Weights of a small mixture-of-experts language model, trained from scratch on English Wikipedia: width 192, a variant of Muon for the experts.
Below are experts of layer 3 (counted from 0) of a mixture-of-experts language model. Rows are named router (the router's row for the expert), down (a neuron's output weights, with its number) and show model dimensions 128-191. Each number is 128 + 24 x the weight over its row's rms, rounded and kept within 0 to 255. Numbers have three digits each.
Before each expert's rows: a language model's description of what the expert responds to. This comes from a sample of Wikipedia text that the model never trained on.

# expert 11
It responds to: Commas and list separators. Commas after words and names, plus dashes, colons and semicolons in lists, date ranges and taxonomy infoboxes, such as Washington, and Species:.
router:131137156104143136100146169116099095154148118150146100093157109154152143107129072115106174099133121118097176166141118135119131166119115151122117129138155146062119142107125124126116101110111145
down0:134113119115114105117123107119137154126146145097092163095123106141108122143088149152131138151137115132158109149126121122098113109122142123149117093128130152160144092106124092094122120150140163
down1:092129120119144115178105091168094136131128126124139090144185126141136127181080099121114103148093138123139139131106116106124123156112116125140107136143155090138135121141120097071170071117181125
down2:082153137110129102166106122096141139143135097124158102132138110172067156149148165122131139117141170101114080140119153128117134129123098112145114132151123115097157131112135182133104114133076109
down3:118122151114123112144144089106127153126136143121113145173144147055132134142117112147087094116161139100124160155124140146145149116167110150142079174132106128152117128107090109119119119121115113
down4:102142120111137165137121114081079149127141133119106141139157148103149124130106115133125149099133115114098115122067161094125117134106136096107162124100115136094147137108147130108137113164140103
down5:096133093121105139113146105160122140163127159104150117179100135119153152076147159118116122119166069095120137132119138087131127148131118125131112122108101114143129109175115114159138132113103130
down6:128114092159142122139114120088116213148147164105117137146161092155130146164134153111161102137111091136164108146153121169135134139176167135159124150140142105130180141107165091154148144109127084
down7:144099142109132140169122132172144101125118138115106112101130127113135145181153083146117112128156105108167125161093149109144110146115153173122148103110145099125193115116097153096113076104113135
down8:152140119148125131116161131146178118114173124094128122163144124122087070144110112190100175094089123117129109090132092149137153120106143106144110085104134083082129178136176097134141140125125148
down9:132140132141111160096133116149121108089188085080143105134110142084112128125132112147119146161156129143077162130133124131132145153116116143131144098133108125119162153128135155127119109102161119
down10:080089124145120104162114127130113132075099127110129080120125105113098140117104180145148151168125127117151140149113127109134160097076150122114108092162132084126139127112165126070110137148143110
down11:115116106136134168148163122149154092087093112172112158181123116189141125098114103173093130146120163128129138132131087130124149126080152126149126086152163119124110111130124130179130094098162087
down12:130131163155127139122103136132137126122133119122126137114123145148124098134112172158140126116155134171139183169127113117156121123153146155133114153130106112129151129125095112102090151127145116
down13:158153124117139146138137111164157126166138096193127193114161132146187138113129125106108172125136145141118129172191087145140141167094142173085123109110129137102127148096153148120120117116157160
down14:157103101105089089141146133116142160145132149145106105158126125188109110123129093121134129130109140156149099138138132120101127095136167126124173143178123120145094136168160160197121102096091141
down15:073088129143141104111138159132115137108172105148208128104130119156162125139128148119155106144118147133125134112161136134129144158140096116115087136171091139142153151131103145149138111129140076
down16:173127111106109091166182123129149157098168143147171145160116135140115113084139160158100121167147104124123119131158140124115114128116113136110127115119092152106134125118139158151147151113166149
down17:129173076116156135177153131145129157169118116141175115148162113156135099124098128096110124093082126129118109124158105153097125126104126092102164151122128115133113139121120072115115099131155104
down18:136132128165110133137104074128141152114128139099095091094128120137186113111121118094106112114135140147131117103158128129137184104093157114123106093158185138171137151109112131152121130171092148
down19:140060116100122145156110169093116105137109132069142102144122125104128152154145138084126148134128084159087073109109095158134142123101122130120107160157131161144132147113125096164173098124150142
down20:165130135119099158113156120185139135141145136155133107166140126138160149155171119161164135160143155186166153153127112120088115121130177116133173111168149107126097143152107138159093116138095146
down21:097127155152124147150119123086119077128148165105120136135152127131113128170121155107100111136144139125096116176162161109108149101148139129109105120126117117140112153095126096125123137103168125
down22:104143132158166130129156137134153095110131123146171117113141102095112116118108139117125098133113171120131145144054157145122162142106127118139119150148114133097134127120108134083171148082118126
down23:118189154102140120108169166117088079110134091127094118138108083093148133117157134102195120093158092125081154122124101163102103154138115134142149155163094129097125161128095149087151150111146137
down24:098145107151116149122147124105149155124106106167119145123133131112130113129091145115102146121107163122103142041166107153128110117145161145103135145130129116079113134078124146135104139162100132
down25:111090163124112121109182122133110116148124132129127110077100118123104132121120151137166088183123112129165151119186152148083108171130131143126139113132117103122105148114091093150134094111146164
down26:092129182160102155122200157150179168137143138130148120149108139107094109136123141163134154171136153136104074135118131162110144136109129116128105108100147109101114065116119062136117116132138141
down27:174164150117137166125186140111116109142091137113135141131123098125116129108094161150120149116097112128144082104148165101159109127150160108121113119141100119101104124141131090099100116129091109
down28:104144117136118121121114109110178134136127118167154138122131076140131098166114113119132133140125115146120122117120116179122137100132085098154110144139151115080109118119170160097090130155105087
down29:123131116160136175130130087129117149106158173079120138107141127136104134068114142136129091153130115115091106122108138091055172150105116130098108167130092126131122139119150127140124127103152143
down30:086141103115134087153142118099147121174113081122113158154145102169122143130169106102127148137093169086139139144138096122109114167100124121130065146131153190115134176119127121159145166081092123
down31:177093122099154124130118106136151187146117139136116135116175103112115179143107130089071162135148137123109103134068092133122069135129141176168119126169102102129112131152112126128153106160167160
down32:143113114163084164115120144150170092119075146134141157122169114089142092075132134096115130071155138132054147144148144182085136109152140128144113133090125117154130138106129125088120146114147099
down33:164148150079150099132106113135124153085103139137097139158093149107150098130183110128126093157122142126189102126129119130103141102113142135123104149106072127136090152189093126139086154144143111
down34:127161150146142116144066107141138158121104091102111117094124126143146136109091068125133086140097129132130128078128128150117156133121096102065165128143104111137109135078140081123152127087146145
down35:121097112118121098115126088147082065152112097116171155113118129111110144099137085141119121187133131117083133126131115103139124128119158135155085091113138142181117138120166141120158105117134139
down36:136118151160134163085157136117127104077112128127120136118153087121144109135097139121105138120164127158135147132160137089125129152118117121153145130125095122109141160118086174121179150187108118
down37:099134103120192130137100177171087139121118123132163109130125149157098170160138146146166121187141097142111108103103106108104149141119180141102131141141152136126101175133171126164115126097138144
down38:136137138112157087172121124156136152146159173143143116140136102098105130122119157100155132144135119126136155142160141126120131149122161123116139109147165097084083150121144132131112093097140155
down39:148107108162171127164100181121117117090140093145128145127113136137126102120103137142108155135105136136120144065145122130155125065138153119108147113148124139123150165091128109168136118166110133
down40:135093140160135174123121135135126124097157104132120124148128126124127133132099151152083129156160150140134112061152119146116138108142123147121144119120102140169145150111101125150156112120130091
down41:121125126146147110126138155189125110108117121124147135166138109120149110114135105141134109167129143140120148139121133138114104104135140133099174114117108119136115151145130103140087138133122136
down42:119178113163127129135146129152115143124154094120138096142117112147111151149117123127141131101110144132127087146146144114113089126146150120117146186110162128136136140124150093127068130130120117
down43:136120136163129158126123091132130136098132155112113132115104128105138144104104122104114114155153091139092151145128135125130132127154118096159114092124146127117136160126143087090103130133157177
down44:124149158147157116127126134158124117172100074175128129121134124118131111160148147107100157095112107161131104087102143132119155127142146100093116139178132139122126150128122102125175135114116172
down45:112111118137181104087140137134115150173160108158163103134166123107155114109123133093113091143193108132161107125128157131163114101139113118123158153125098103102144124129114110111116119121122156
down46:127111137137114125064183063130137131131101119127133121166116118153079122128124096128116133116111101107059118133140135137121108150144149177127118134085139138125110143081134073123159159127126113
down47:113138111112151092121110144130184149123126140116169127104122148159125122105123083163091110106100147123162158106114090131171150146131113059116123116096118085139116100123140173136084145139112127
down48:169099105159125119149105133159079130112146080121098132115130094141125079145123134138119123142141108137097103125113139146137107114145110185091097148121150124088127099164128134118128112133151110
down49:125147144144119147157149149165108119148135137158105137138128112131127152164070123116162136119149062136167123120151170104163112118118150120114108149108135148165128099092133113116105097149140147
down50:117118138144098113119098107130139118131111133135103142147163121121127123132070158122155152091128139145138143158155162155095103129137111141135125104108098120128165094142088168128129094150126128
down51:136114145157109116147151127128143132091130118118138152140117137131121119154147127141114131104136159149157126169153168101133116115088182076101104153109148152121116124116081127131145114153090110
down52:102126176108106123110124165158158084073123104100174171140134098107125121094129138114093106105108141137141126167113121117109175126144105139137092104136139130171168119112079149111133114142091118
down53:140137076145119085160152115095103123147171143169095111151110137117135170154122113114147131144145108144145155106170117134176128123120121150151117098101144114114146171121108116055170125113149127
down54:154149124180127127129127117105085116151184119150156156116092149138183104138136132165120104146130151128163095092116130098128101140128135113138107134141106088107126107086134161141120155111095142
down55:091113150127115139135149108195130128151124136108123144118068078130128130161111137144118095142131112162169093134133143138078093135100092121153112116112128151122109105153116104129111092119154137
down56:126125155117120127102117094102091116115165120145159098147126117132099120143153091105143109172131136112107124102112134166131140152158120114145131144190133106122139145153152101139178098108111139
down57:107161104144088158079120156132134116148150085069084115097149125131158161125126160124137107139125111156146165154066128130129133124140113090168107107118084100155143114107126116137119122101088118
down58:106086144113124082141124112151128097120154125158117125152118087158145148119096178160143158125130148133134116126135111159160092134145109108170125108173126134095107125158101124147129135171095095
down59:113142111137124170146131160129143116090123131118137116118154116097124114139115104142133119127110134132151107127137167107126098142100114157151182137098126098100124150123124147156078115128129109
down60:154119133117130180132128127145146125139122139129154094179121144137119126078115101068099126161169133093109119149086182125104137109156144137162099160138128133177114156140124124137110099107155105
down61:147116137132094125133131103106176144154140106109126137117107128122150074141138161144152112128135105118095111132106105159142119097136156132133101107135094144156100132177132133151141092173111128
down62:141130087140098142110142114098131141139144135172122166133153142158146114124164076115150119142077087104153169100166105125139112117135116134152129134148107102148137150098121137137111177144152143
down63:099146135082081090119130121075133134100125128124156116120158140151107107080158122183143176141127140086148169123141131168170169115145103152114130109167130132111133103114113154137117127134142160
down64:162115113123135168103151113170114149105156133104137157149133137113139127135134162108159116152154155126142145131132176150144131126139155190128201104164130099092134134126165140122158165125112123
down65:177134140148111149147113079130118133116171131108125103132121088107134168073156151136115103095187152119130115123171071099129090134198118142137090137136098117186154133152136135099128125164123120
down66:115127118129129124119145079113097109114115127077128127143161115125120111130108098150154151129142138136146163146147112158119203119093127087117115121099098168106157152141135166139078116169138156

# expert 3
It responds to: Digits in numbers. Digits and number pieces in tables, dates, scores, times and statistics, such as 0, 1, 56, 1993, 1,273.
router:148111128126130080136125150107137120121144098156125100101103134173167110130100116107102153126086113111176146137137122119094105128136168107141146139137189125072150131110133127117130146140081115
down0:097091097124122133098152111138112127106112141140125094159112141126128143092136120132140139120171095149142160180123127070157148136122112105124128133131143141135112101118105126100150154085128133
down1:147122083135123131116096160134127121126084086112136146139153111130149124178117106151155142126090154093138114117131132128148092110132103133151146115142105140093178124164102112102193160103108085
down2:151142080128129149144130152142143142138116110105162096144108183094127153072127165144124144119123171118096134110138129117163145148107161146105157126148127095123134100077152115137129141086159086
down3:180091144089150112164091082151132100130157129181126119126128116130160142132141141115140141147153161104092162111140130142164113193122123157146124073088101113131138113121107115103159100148109089
down4:137091134139140173143152087105143128187136109138160124154091107092130113103125113150144170177114094120116096134148136159138090124121150092118189071091139135101157139130108149055068147167143101
down5:108157160110093089130157134134117146164149110134101111115182126133114112151146112089116131079117128149177109108120156117087111082117107161115129136127089103179134157128120129126103114128148142
down6:116111114139145109091122091192108131144132110102133166092136124097130101109147172102142129082140091115131097113159128124121098162157115115130125144137144144107158150139080128176123096127149119
down7:137143110091139164127142097152134109116149090124140106135186138135143112154126133124141103127111137113100127116091132117104147120112148076163094163097112193132121121089140157154178113140138113
down8:084092168145115142161124149126161140112104113163128097126104129129111145149132113153117099151162111105085138112122074101163127107128128140116133131145163117166154137113112149135142107110119090
down9:136126140138143112113149124144074158142176093100116140177132121128098162136162108098140104132125124159103130144108099102113163120147114137107161151134101170148095132140134157167102099093088136
down10:118120166161115095124087118155142135113126121109110137121143095122138121115112130130150178111063111103133118137123122088140152094079129120153133127106188157108129144097160130147116127120124142
down11:090131139140165111156161108135106152153126104171157163116159126136121108131136114169099131117133118171073123153143166118125147117129169108104149159102153151118145145122139118126159114103119124
down12:129140113147140137128120092127104129159133129163142120111132126100158173175150162125112166167100137131147176143095149074175119105155089142123116111144119155148153119109153135120147142124135141
down13:134121113092132131127181112147090142108095154156108118100110151106151165133110114177173098174110141099107144093112124119133088115111068127140090099135149108142124091127126149131098106136145130
down14:143100080127128117148094123141124113160146120111186160167158131094091114106187139113114113149117153131136121212095166165102090149144146121075109145125151119124141105127120138160130132075103118
down15:140151141140087128111097150132111122111097080116153117148136139180113112144109112101119104101108126136115154121134118107167138122110169109127092112093135137144106105148162131119115101107122121
down16:147158119155122140124109096147129168118149124142138136138131142162128160126148154138138134154107137133112161135112089118138121108141151131144152115140178103122133090161140122169101134172137121
down17:146138181094128152128146145166098151138074139088139147095137170137125122138122151122128162165139119109120107160129142129135119126144134149145127145155149165136155105122157112124131139086146137
down18:098139153121103146123133198103148156142115128114105113140150090166164156134102149149088138106172151153118082163146142139129130113123144082086111117134144109140132100098117136173117108115127157
down19:132116137143137119101115102136134140138145142140136185097124139144140127080146145131116153159102125103127139161138105133186131130099148140129158131095159126098136126183127113126136133121136137
down20:127112090123156103107125126118182170136097132133109121137156176187136119138126106124116155129112135136101110145064103100126109125139178098158137109121132118106127115123106100135137121108126125
down21:151123169106113159099113126133121126129121146134125136094110122102136160124131180126143123157149188151129098158140153134121149127157091123135115078091092148138134167117141137163149125151206157
down22:086135083144107154118166112161096087090133170128173156174107131109153109093126154150146133126151170138119160116137131158151099071112139144109106171156093136128135131127151135157148148135138152
down23:141119149138125134179121120134134126137112164120128143133153096114158120101122123091123199130129110111149149103098152162138107106140179132118108137123147179133125143148098109104103142097107154
down24:114176116160144123122152128120096095119117111126157133141102102128095116090180111170117130080123128093140137090114146171139138123161150106143151119150144113121125114140137090123117110133126166
down25:087150157121124159111150112140186121144163104108153163118133170145111115156096138162150108118119151107128132111190096121100129133168139092125126132089101111063154131125169133151125152119133137
down26:115131175126061082083130143099131106127146143107118151157156126100181184148153112141140166155117130148124142140139127102102135141180164134143191115090158146115152132131162134094158156151086127
down27:160102136096154097111101136144101143096104135117114116121109160128155061128109085128106103095106133136123141147158138119187107148142148117107117107131125119102116114140160153128119170153122084
down28:149134135149151145140148131114177152142135113123138115132121094138105108151121113124134181150163155169097139115118114164134097076119147137135162135134137107085072119132129100123148134159147145
down29:081128180120156068108136124166148152148155140117145158129095118135108124094147164106139161116139152112151093110157115095121139087125128114139136136131158139157150107101138117079151125094142145
down30:112139102105145128125094101094132155160128120114157127135152103100112190075103141110124162132094114138142125116106128081106117105139139135119114131152106188106167166116093183129077154141117137
down31:102196136137067112114113105115138128133167082125146157134149129150157117080135117131114121168100123145063145130105132096160125082144118150122120130120122147100135132120152166121118102164196143
down32:136105163126143128120127156124107089158131103166116093148171158126061129123150095122097126096121143131074168139146099122168123090142111123150125080141163129126127151134166149117148111127104117
down33:089122149126109109156076134134128119159164138142083136133154164150098130159131110063171116148158145113102105098111126101146112133134174103125081127109126129150119106174124136136143125140101115
down34:131104112118123082105124134143094123116116133103169112189120079151163122063105160117101119135124137109142143089108084154172120121122145114117131131139125124122145151184141129165133133170099145
down35:159104106126110132130153137156081129128121133141135045095116095100130156175141106128159113156140148103156155138177136102141106111146132163133102126143116109125177127110111122163139129137133099
down36:131103125143096132150124089104163117146107105097126102117148112102134153131133131104109136119133165101113124131089172144144112129153118171166102083136142097177139129144101140129144099121149134
down37:109104149125115122118161118084136086131109089124139121117111144147150082140107141131097179154135133101155171120122103152110051144152152132126113117118098118104148160125124165124128168180142076
down38:116090148117117188148145121160144077093156159136105114110141103101089128094141138093120098149146177158093114107155155142144135105124115118121113137124131131170130153079173102136070116100118115
down39:084139110116131128148154159093121104113119142150140140110133118080132091148186155132140111174163142137092129159100187114118138115150092134130129108117127112209115108131129084178097120134128149
down40:105139085133109139081133119155131100123134111123127085114103134135180069173147164112121130104139166103133124133094083113131133103071107075144158141128121114113164095144114134115145098118112116
down41:153146141119139106102066102138103165155120092144124091125146132177149136121153153147101159113099143119097158137125143147120103136144092139138121114130144151152154118079120140121068160181141127
down42:107128137145140145145148108095132129139118100139161154154098104102105091149139113126149111125155129108145158114131094148111120143111141131177156157089162120146149086173121139086125132149130126
down43:132123094133168103131138076102125121120123147119098161120153139152139157145125128109111121135134139108075108123106128146140104100077149136154099187113138184119128117144122132129100132081138086
down44:156147129100142134116122083111117143091152119129133101137145108081120125157106153151116130130124091119100157139110113101159143126131134164144109118169161146136129108118167153133150189166142141
down45:150100122102140117095156112109156076120152126153180121114113099124132116133140117111128117094120099137148103085136135109114143120135106126119136178107098102132099151143164137130109156128084147
down46:110074102114141110127099122121147144117121123117143124181153098118122084135105102099120081166136127140140095117121139111177102051104108106115124131152135163146175103100143152106111138095126107
down47:108097123117130124071147141155164139114102095110170084133112140150185100164120129109132140148105109146136140095143149142157095113132135186146134166105129091099085095145129136156141132101134153
down48:155125125094150134102119157120178125109122084100157117119120111132121142115156105145125105157159164148109178093167153127123136092157096090172111150130167117114148097091146133128156093120133099
down49:128183130157152151130158150129147131116110128129117119085149144177120102136113159135139131123114109163160171146094114115152178105109096111138195120113133131123118124130159102142144129095109148
down50:098138166134126065136170153131105125133117165126146133126150162116151103116134088107108130088137123164137097108118108130128110108111122160112092110098153131108135144113130132130117118132103139
down51:166100077164137112120149084125150097163076129182094109094129117133126165151129101139098135139164123095141129157134151145091090136121143146133162080105119153156149108143111112107133115117137152
down52:101096128105131148143107133104151110161125117115160207155158139136120151130132122158139118143149170129139153117119113120109097106109179123127171114118137121129123147163144092107144096109138116
down53:133153159140153111141132129090156126127074116110111121109102151158132097127132184151102110103104147130095146100140136096157075122084105172126145149135101128079095094120150153130116134132094139
down54:094157148128082106139151117113152148105151155134077114114108142130116113117144140137106137113106122127149103118121143133123117111123132126127135102126142140123125145125089146081130088135109173
down55:121123184132129186097115139059121106119104162111115164157120134157134137127123119109099175111139140114134141097122159110101100147127120132150121158147139131108111086133089133115070112156150142
down56:134093151143174149127161142151147106111164095157139150107138161117108092089157096175100116166107133124118124095129132160131138159149111146136147099098130141112113106097076119099132102110156197
down57:124123122145141095149123124144169136107086139095131176125156144143113145122155142145104167161129143129117114131113141126175135182130164124146121129112133119094138136098142138118110098122124150
down58:153105124105158141109132129129107156145132152107172116147075120158114156134157147125121123119144136114162178119156136132140136171125112125143145094119152137123135111156111108148127138139126105
down59:108137137156173125110097083106125150125105137152130120106121143133109115079106123146115143086125111133115075150062129140130152118103136081140095131150110131102118133124147138112115097108150151
down60:093141176157127156178131121137138155142139126127180127108124095139069138108092117183114082136131153152149142144104093133183130054156152134113159100099140107129147096112168130164073144162107116
down61:140122157135148140181173131095159144130132175132130118115128092147131082132116130114114115137158152101181130128150110150149109159140126101127121117107110114106150170107114136098138163099124091
down62:089123120092148131099146120149127117145164105147109112143120084167121147120108137119178171114129133124134126143136117146162117075150120136105108118121114111105131100136152129104178165123149132
down63:125090136147137104085140153111124145130120157122163081127159140150159133112153156131078152146150094107110132150142141142154152161135120115095125176103110120128144097153104108143149155173128088
down64:102087128131161093144142132114101139130129103132153096112101148156166136100111113140150165132124109162098123127140125137139122115140136096116110106122111108145125116149166130063124094141169171
down65:102109097140105148121129135103131160140138106107162196129138092138135111145094118098158105147095174114093143152136139109108114078133130134098095122078150115129147110097165148093105115161145161
down66:132129118086089142098080066136159127184151139113115166130105128085152128091161139155175138140133132129099092118117134122128141153143094142102130149140146099151116134117112149116095095110144142

# expert 5
It responds to: Line breaks and pipes. Line breaks and table column pipes ending rows or cells, plus sentence-final periods, semicolons and by before new text.
router:128139149143136084118184141118146124111145169118126110114130084120171135142115110120091125175116104142121160150147105109141137146117119153173133129124095134094152140068081104127148092132125172
down0:116132095144096134139099141130142140149103152119127118142139157173095122093100117114105144113138113107144159143147110102111131112145101109126151145111115149077122108137176157143137170121147132
down1:106140122137133114144125141169129127116137106151130109173125130155194105147148130108142084133108155135146129148160147154108116131081126130116132081098125115102139184138117074139134086098184110
down2:118117130113129135146141136121132134153168119113121128132153079114145136131123122126122120151142170101118146119135090083168129169104122194090117072128125111148128132120151123116130152135130159
down3:089093125097091150145100128093163106141139103132153096149188181090133130071172146138084112167156158154107116110122117088089133097156102135093115173115135140157090135145151106114117137091124131
down4:154124120120142134159134162115126136114087103140134127167121124169066120083121122148090128118094090160165139097115117115104178097090140145111154116123134133131105162107151127132119174120109097
down5:182141119101106116156136119161158126127133129117134114131112129132120141119086116140122109139083100116166161098126118151088064137148093174169113105122133117154139152109167120148139076140101102
down6:115118124104144158134126110113137161110130096130147109117126114143140129150095127120135128140089143102128142172113130128115104130111136150127071114153129130121114135121132145118136080092122138
down7:144116138111139046123106118127127108118145174151138127120076137143108138121129127132112164119137122127134135122122093132076086133131154146124155117098156077118089134128125134108120152121137158
down8:149123106115108127104103157148145125118140151095156140109139107090149093133151133168100158104125142137153092123098129123104119123133134130134100152116128145121121137112108164177138111122152108
down9:071152097124136135119146143076124124140128092148151103139106092085141125116129148091116158140138127127101128174071160146138141170134106116129117104147128123082159109116097146153121149147113124
down10:119142122152097131135088152114133112128112137130105142167121094123173148126141133155120127141151124156121124083160106167100171083126092146135134166129146122122126121111078117143135131102138104
down11:135124164112121118143129094137089128129113143147155097133123132117123144096145163151209171121124156151119138166140140140118153137115149136098125149136104158126151134163098140179123099094133152
down12:172150098130160124152139154187110134158121130146150133129165092109157149103183113140164135089151119089137129107175126137109129161125138123139142112117105115120108140150119071132132124147147135
down13:159131151107127115123126165088133130146110149148137084152087127150147123094124116090126116082112152126130143132136113155112088134124123102127102159138143088124124063134144161143147139136159127
down14:174099097157097162127156123120122091132126131106107111154122141169160106125106148130146127116208119130123127123176116135150145071127100130134144134165109109107121110150121128123140101151116124
down15:182144091128120190094134099132117116120133115128085181165103121139138132121129114143093138156103119150151114134164152116127104134136162133154135120134162098084135114073076165115100115106123175
down16:114136106128088136159104131119122133084105102136159131131092119126144134152105138126101112129143142129047130145156149162125164111129133118107150117125112162124095131116138166143119162179140129
down17:104116123119116204154084099144105135118127088125106139129161136125134150076104085180145087122097129123129138128109149136105140087123113128149120118124135167103145094112112122118119114160113136
down18:118148105126136130122117120105175140106145123101091100138123097138089158101120121193078130113154098083114094089149110065067158127083153106130140138113144137146144083174109100121111100160123147
down19:139159119091140141155129102108108124114142143167124122106095127114131133126108146129127109113096125117158127105081126106137140135132137163087148119027154128111096107135143116140163157104095150
down20:102123118120127166132124113132135155111158134114118087138143121121138116138072135177126117135133151178123136138127099165148140133098142104132095128108114120110115122141127127135138116116154140
down21:108119061067104079166104165116154092153134158095137112140110121134139110114146112142094082145147120134074110162090127131112117075103153122105105115112166132120096130121158101182107147118141165
down22:142151135165117111140154172098146147154139097155154104112109135156128143129111153141141115126149153116147099065138105110188166148113132130148111091116114112090093089137140096140133109123150128
down23:101145144128110131165111104146119131092129126112083199132159088151120114109098126145177114129145148132155122142131125167122157112131106106147100100114126108146103125130105111148150107115169157
down24:135128152115106143086133129129168120100140119100113170113135183155149111140200129157129106100124144168146114167091114135100148118107135111109135162130101136098107131177107170111143127114134144
down25:146128115150149139142111146133127101104141107146094105136117167096143080121143125138081145139125146120154123125107127112090134132120128133156158121139117162151109159166110145131079128142152138
down26:160123170088085143128111100114152176158126124153116143108137130105147113109117102093111091113146102145089118090117151099146141143146152154102112115147173103094167132119133143121175142147123157
down27:136114140167122133108136141100167131129124141137124139167146121114151096104169075131122150135108152142153169136115118141128113156191145158125121141118113135139128131106127150131161137151126132
down28:158124121131133097114112137106139108087111129166138157109128141106192124139133122113106144114115154167094156187100103101167113143134130134101165102131104117066117143155103177150107089105116125
down29:137115141116095118152104122137126144142101154111114161112118113107115118116123128133062173148133117113107166138119147119096128094154132110114113142095178096147159066120123159143113115176149124
down30:188126126160111150115080139114100151161068106124112132134127128109142139125149127088137108077112167103155147122073116120110138124113129176092131136105141121139144124124103155116110141145107137
down31:082106117100126132112134101095123092138152138094120105102152159109112153087162148150116114129106123118137146117119110157134138160094123091132089181144150077098166127098140134120144111104093133
down32:151118085121143165094142159129164132100123093114110105138113113132130141101110158084151110110123096069140138148147161126165104121088117161104087095114143131128145106139127102102151111136105133
down33:113135131119126081161147111112123136167115145156132105132185133134121145161129093131176115170115117159103123142117123162108154112124140103134163160169148152134076130144121115138127146098140163
down34:122130127122112097125162154126121138103140163140179160073143168166120122120151134132138117178119129132145133122145112116164100102104152134149164146134157108158127136103151133090115120130162094
down35:118127121140147153136137122156131132094139092153094111108125152173134114161142095136171135118147132142131154141126138165126101118145111106128162140124118080133110101145143097093162150124149162
down36:118136106103102136157125125112173130169090147121133111129137150096131137092110135037132110127134152109127108091126154075111120127122126150107162188095133141177105105115073093127105145179087095
down37:136120135126137114104153125159126079138106176126129125127113092130136101102117115104100163122140115176135150137130107094128133119131106129139120086118127110123149134181163113132124116126138109
down38:146141135095118105100123130114145100131149132151173119120143124137138098162140128149105151128124138195156158145148138134127083140125140123086139133145148118131113150125150164157121149145111116
down39:111126100118119121086125131135125115113118139146150107126130124140152148169122114127120106154145130124134168145079124134097123149142169148104163117152169085151132177124124125129130121146106159
down40:117134118108146136115122141107153084130136150124137107117103121112146131098095099137120168164156116157133140164132178110180144140143118125151093120120133110128146176129154155096186088146112146
down41:153190143135105109126125091116145126148133085152111117096093161146132133122092125136145176134172156123122139138160151127141142134111143167110171174127114155132128136161165084093100141124131117
down42:129143117138101179080113161150142146105136159120135130133099100105135149145136104049085118136163150115116179117131155138145135134147096108090124162155112137117103151085098151132091114142093118
down43:134153131122089194122123117133145120093129142144068139140149131115194131138115103084118134104094160127165136150149134140107120132131107138170157166149103107119128131102171155121099126136116121
down44:144112127136136158109109147128115128122127123090125110139115102156115153162133111125106126119141132127147158127138150098091109195163165103103098134129115127121163119141123110145146100109145138
down45:126138095100137143131141127118140146101148146155130166147161127126157146114110125107117094130108178167138143134155149142163190113114097160103101163179129132132130146150133140090112119169164183
down46:082128087151079122117135122145091173128117132137147116173122128121088184132141094153124140143135120116181113153111103127111131104142170171130177135113115117155111116115143135129145134137120122
down47:114118142095094113083117120142104053101122173097140123127113118139147081135114179113123158131133148123134132138149164111137120150154129118133131095112090174127122132136150145148088119119120160
down48:127137109148109151113142103093111149106175128155131066148141133117134068120104160152196130101147069120142173170147153107140148164107203136121129095123155116134122134113112165152127098117113119
down49:116139144103109095144141143135094127174131121129138127122113114125106159141153133135151148151149173166126101107152142128100136128122153138118172145105116119130141131130116107090157136135090099
down50:124125144140130161128145112172133127081100152146112127122111125157083123095112151161134109096173102107137166164204100119106132173110145125144087184133134130105125141127121102096106066152084105
down51:138095082134123132130094128138111119105072105146069109115118126147125138094142152136107136150153139127131115100082130092147160137127110154197120132134089173143127141170153143107135111135137119
down52:121114114109168125100125135131143125131099103160112122072146138154100125129060133181159131136110135135166124112135133148130104149110104180116139092160140092101115121087137091153147157135128182
down53:148138100157111118131114104115111141142159178135117101112124151113148126177119115085108145109147113112148135145139112104137093121108140146130148105098085158121139069132145139103131136123112141
down54:178128111144166094132121109140110161137139152172096086121103127103146139127130117084103153140137154151111149147143069152098126152112096063137109110121179112177117115087155146102143111090124085
down55:129115129081110147105149092113158170121181129136101152137133087159111107138134097178140093155107113138136114065187134171127138116112143102155126134133100134122103132154101146130108089126124114
down56:162085106127168124135109130185113142179139128112115101097129127138170114162129154146138109198110115142146107122131159087104145158140116071107160128159089169167132162159118137154130103143106103
down57:124093103114133107142155120124154150129146137135123138115126160144131162116055144134097148169123140099105100153111112110126109106144150136111117109117161124098156146122099119109144152165137119
down58:120145147102110100125155199098098132113114083158133130103128062096144124109095144146105143143116104142183098143140118117123148176147128094098149130127164104138137148133116126110129121136157107
down59:083102109167107182110128156168117144171148120166125156120110095135106137115153118134113131126110112132119129159155126096154182127105122138159141154120144125110089102121079115151064084097145104
down60:143121117134116111121144115120119108128131132135163136147116134132111183150120113175144134109151153111086146089089119148111124136112101136127172113154118166101124135110114117104146129113077066
down61:145117135147122114145141081120135187098169122121123071118086119145083090146125113145149150132173134100136115110155083139125146107109154127086098155153139124129120113089139149157109106145169117
down62:081132110160151133116120139120106125115094115083121079098128107151071084144108157130129089109164131126140116133136121158132110117105088136096088105149095147126116094146140092136136125136171128
down63:122116114133091199133115146142103158082159104134064155124148121076150127137088135151132109109135134106144081144105110106120144133110133124173151104126129098145128161150102140128123099119139141
down64:121161111107131092159098161089144127100140134160088113160104132139131166141134175122134101135108118127118129115138193114176100125131155125111164123113144096145097108171153097132168153129103152
down65:110102148142103110111125144155172108081128142144181121143118134114106148130139128106158122148167150128129151136066116125159117097129136115145127136155116145159119128131111116089120111101162123
down66:129096161108125132163099144102123133142163113152143130100116123122164138181164145143129140112117099128142096151112124120098139131181129089120094135170161144123168123111115159140095155122098123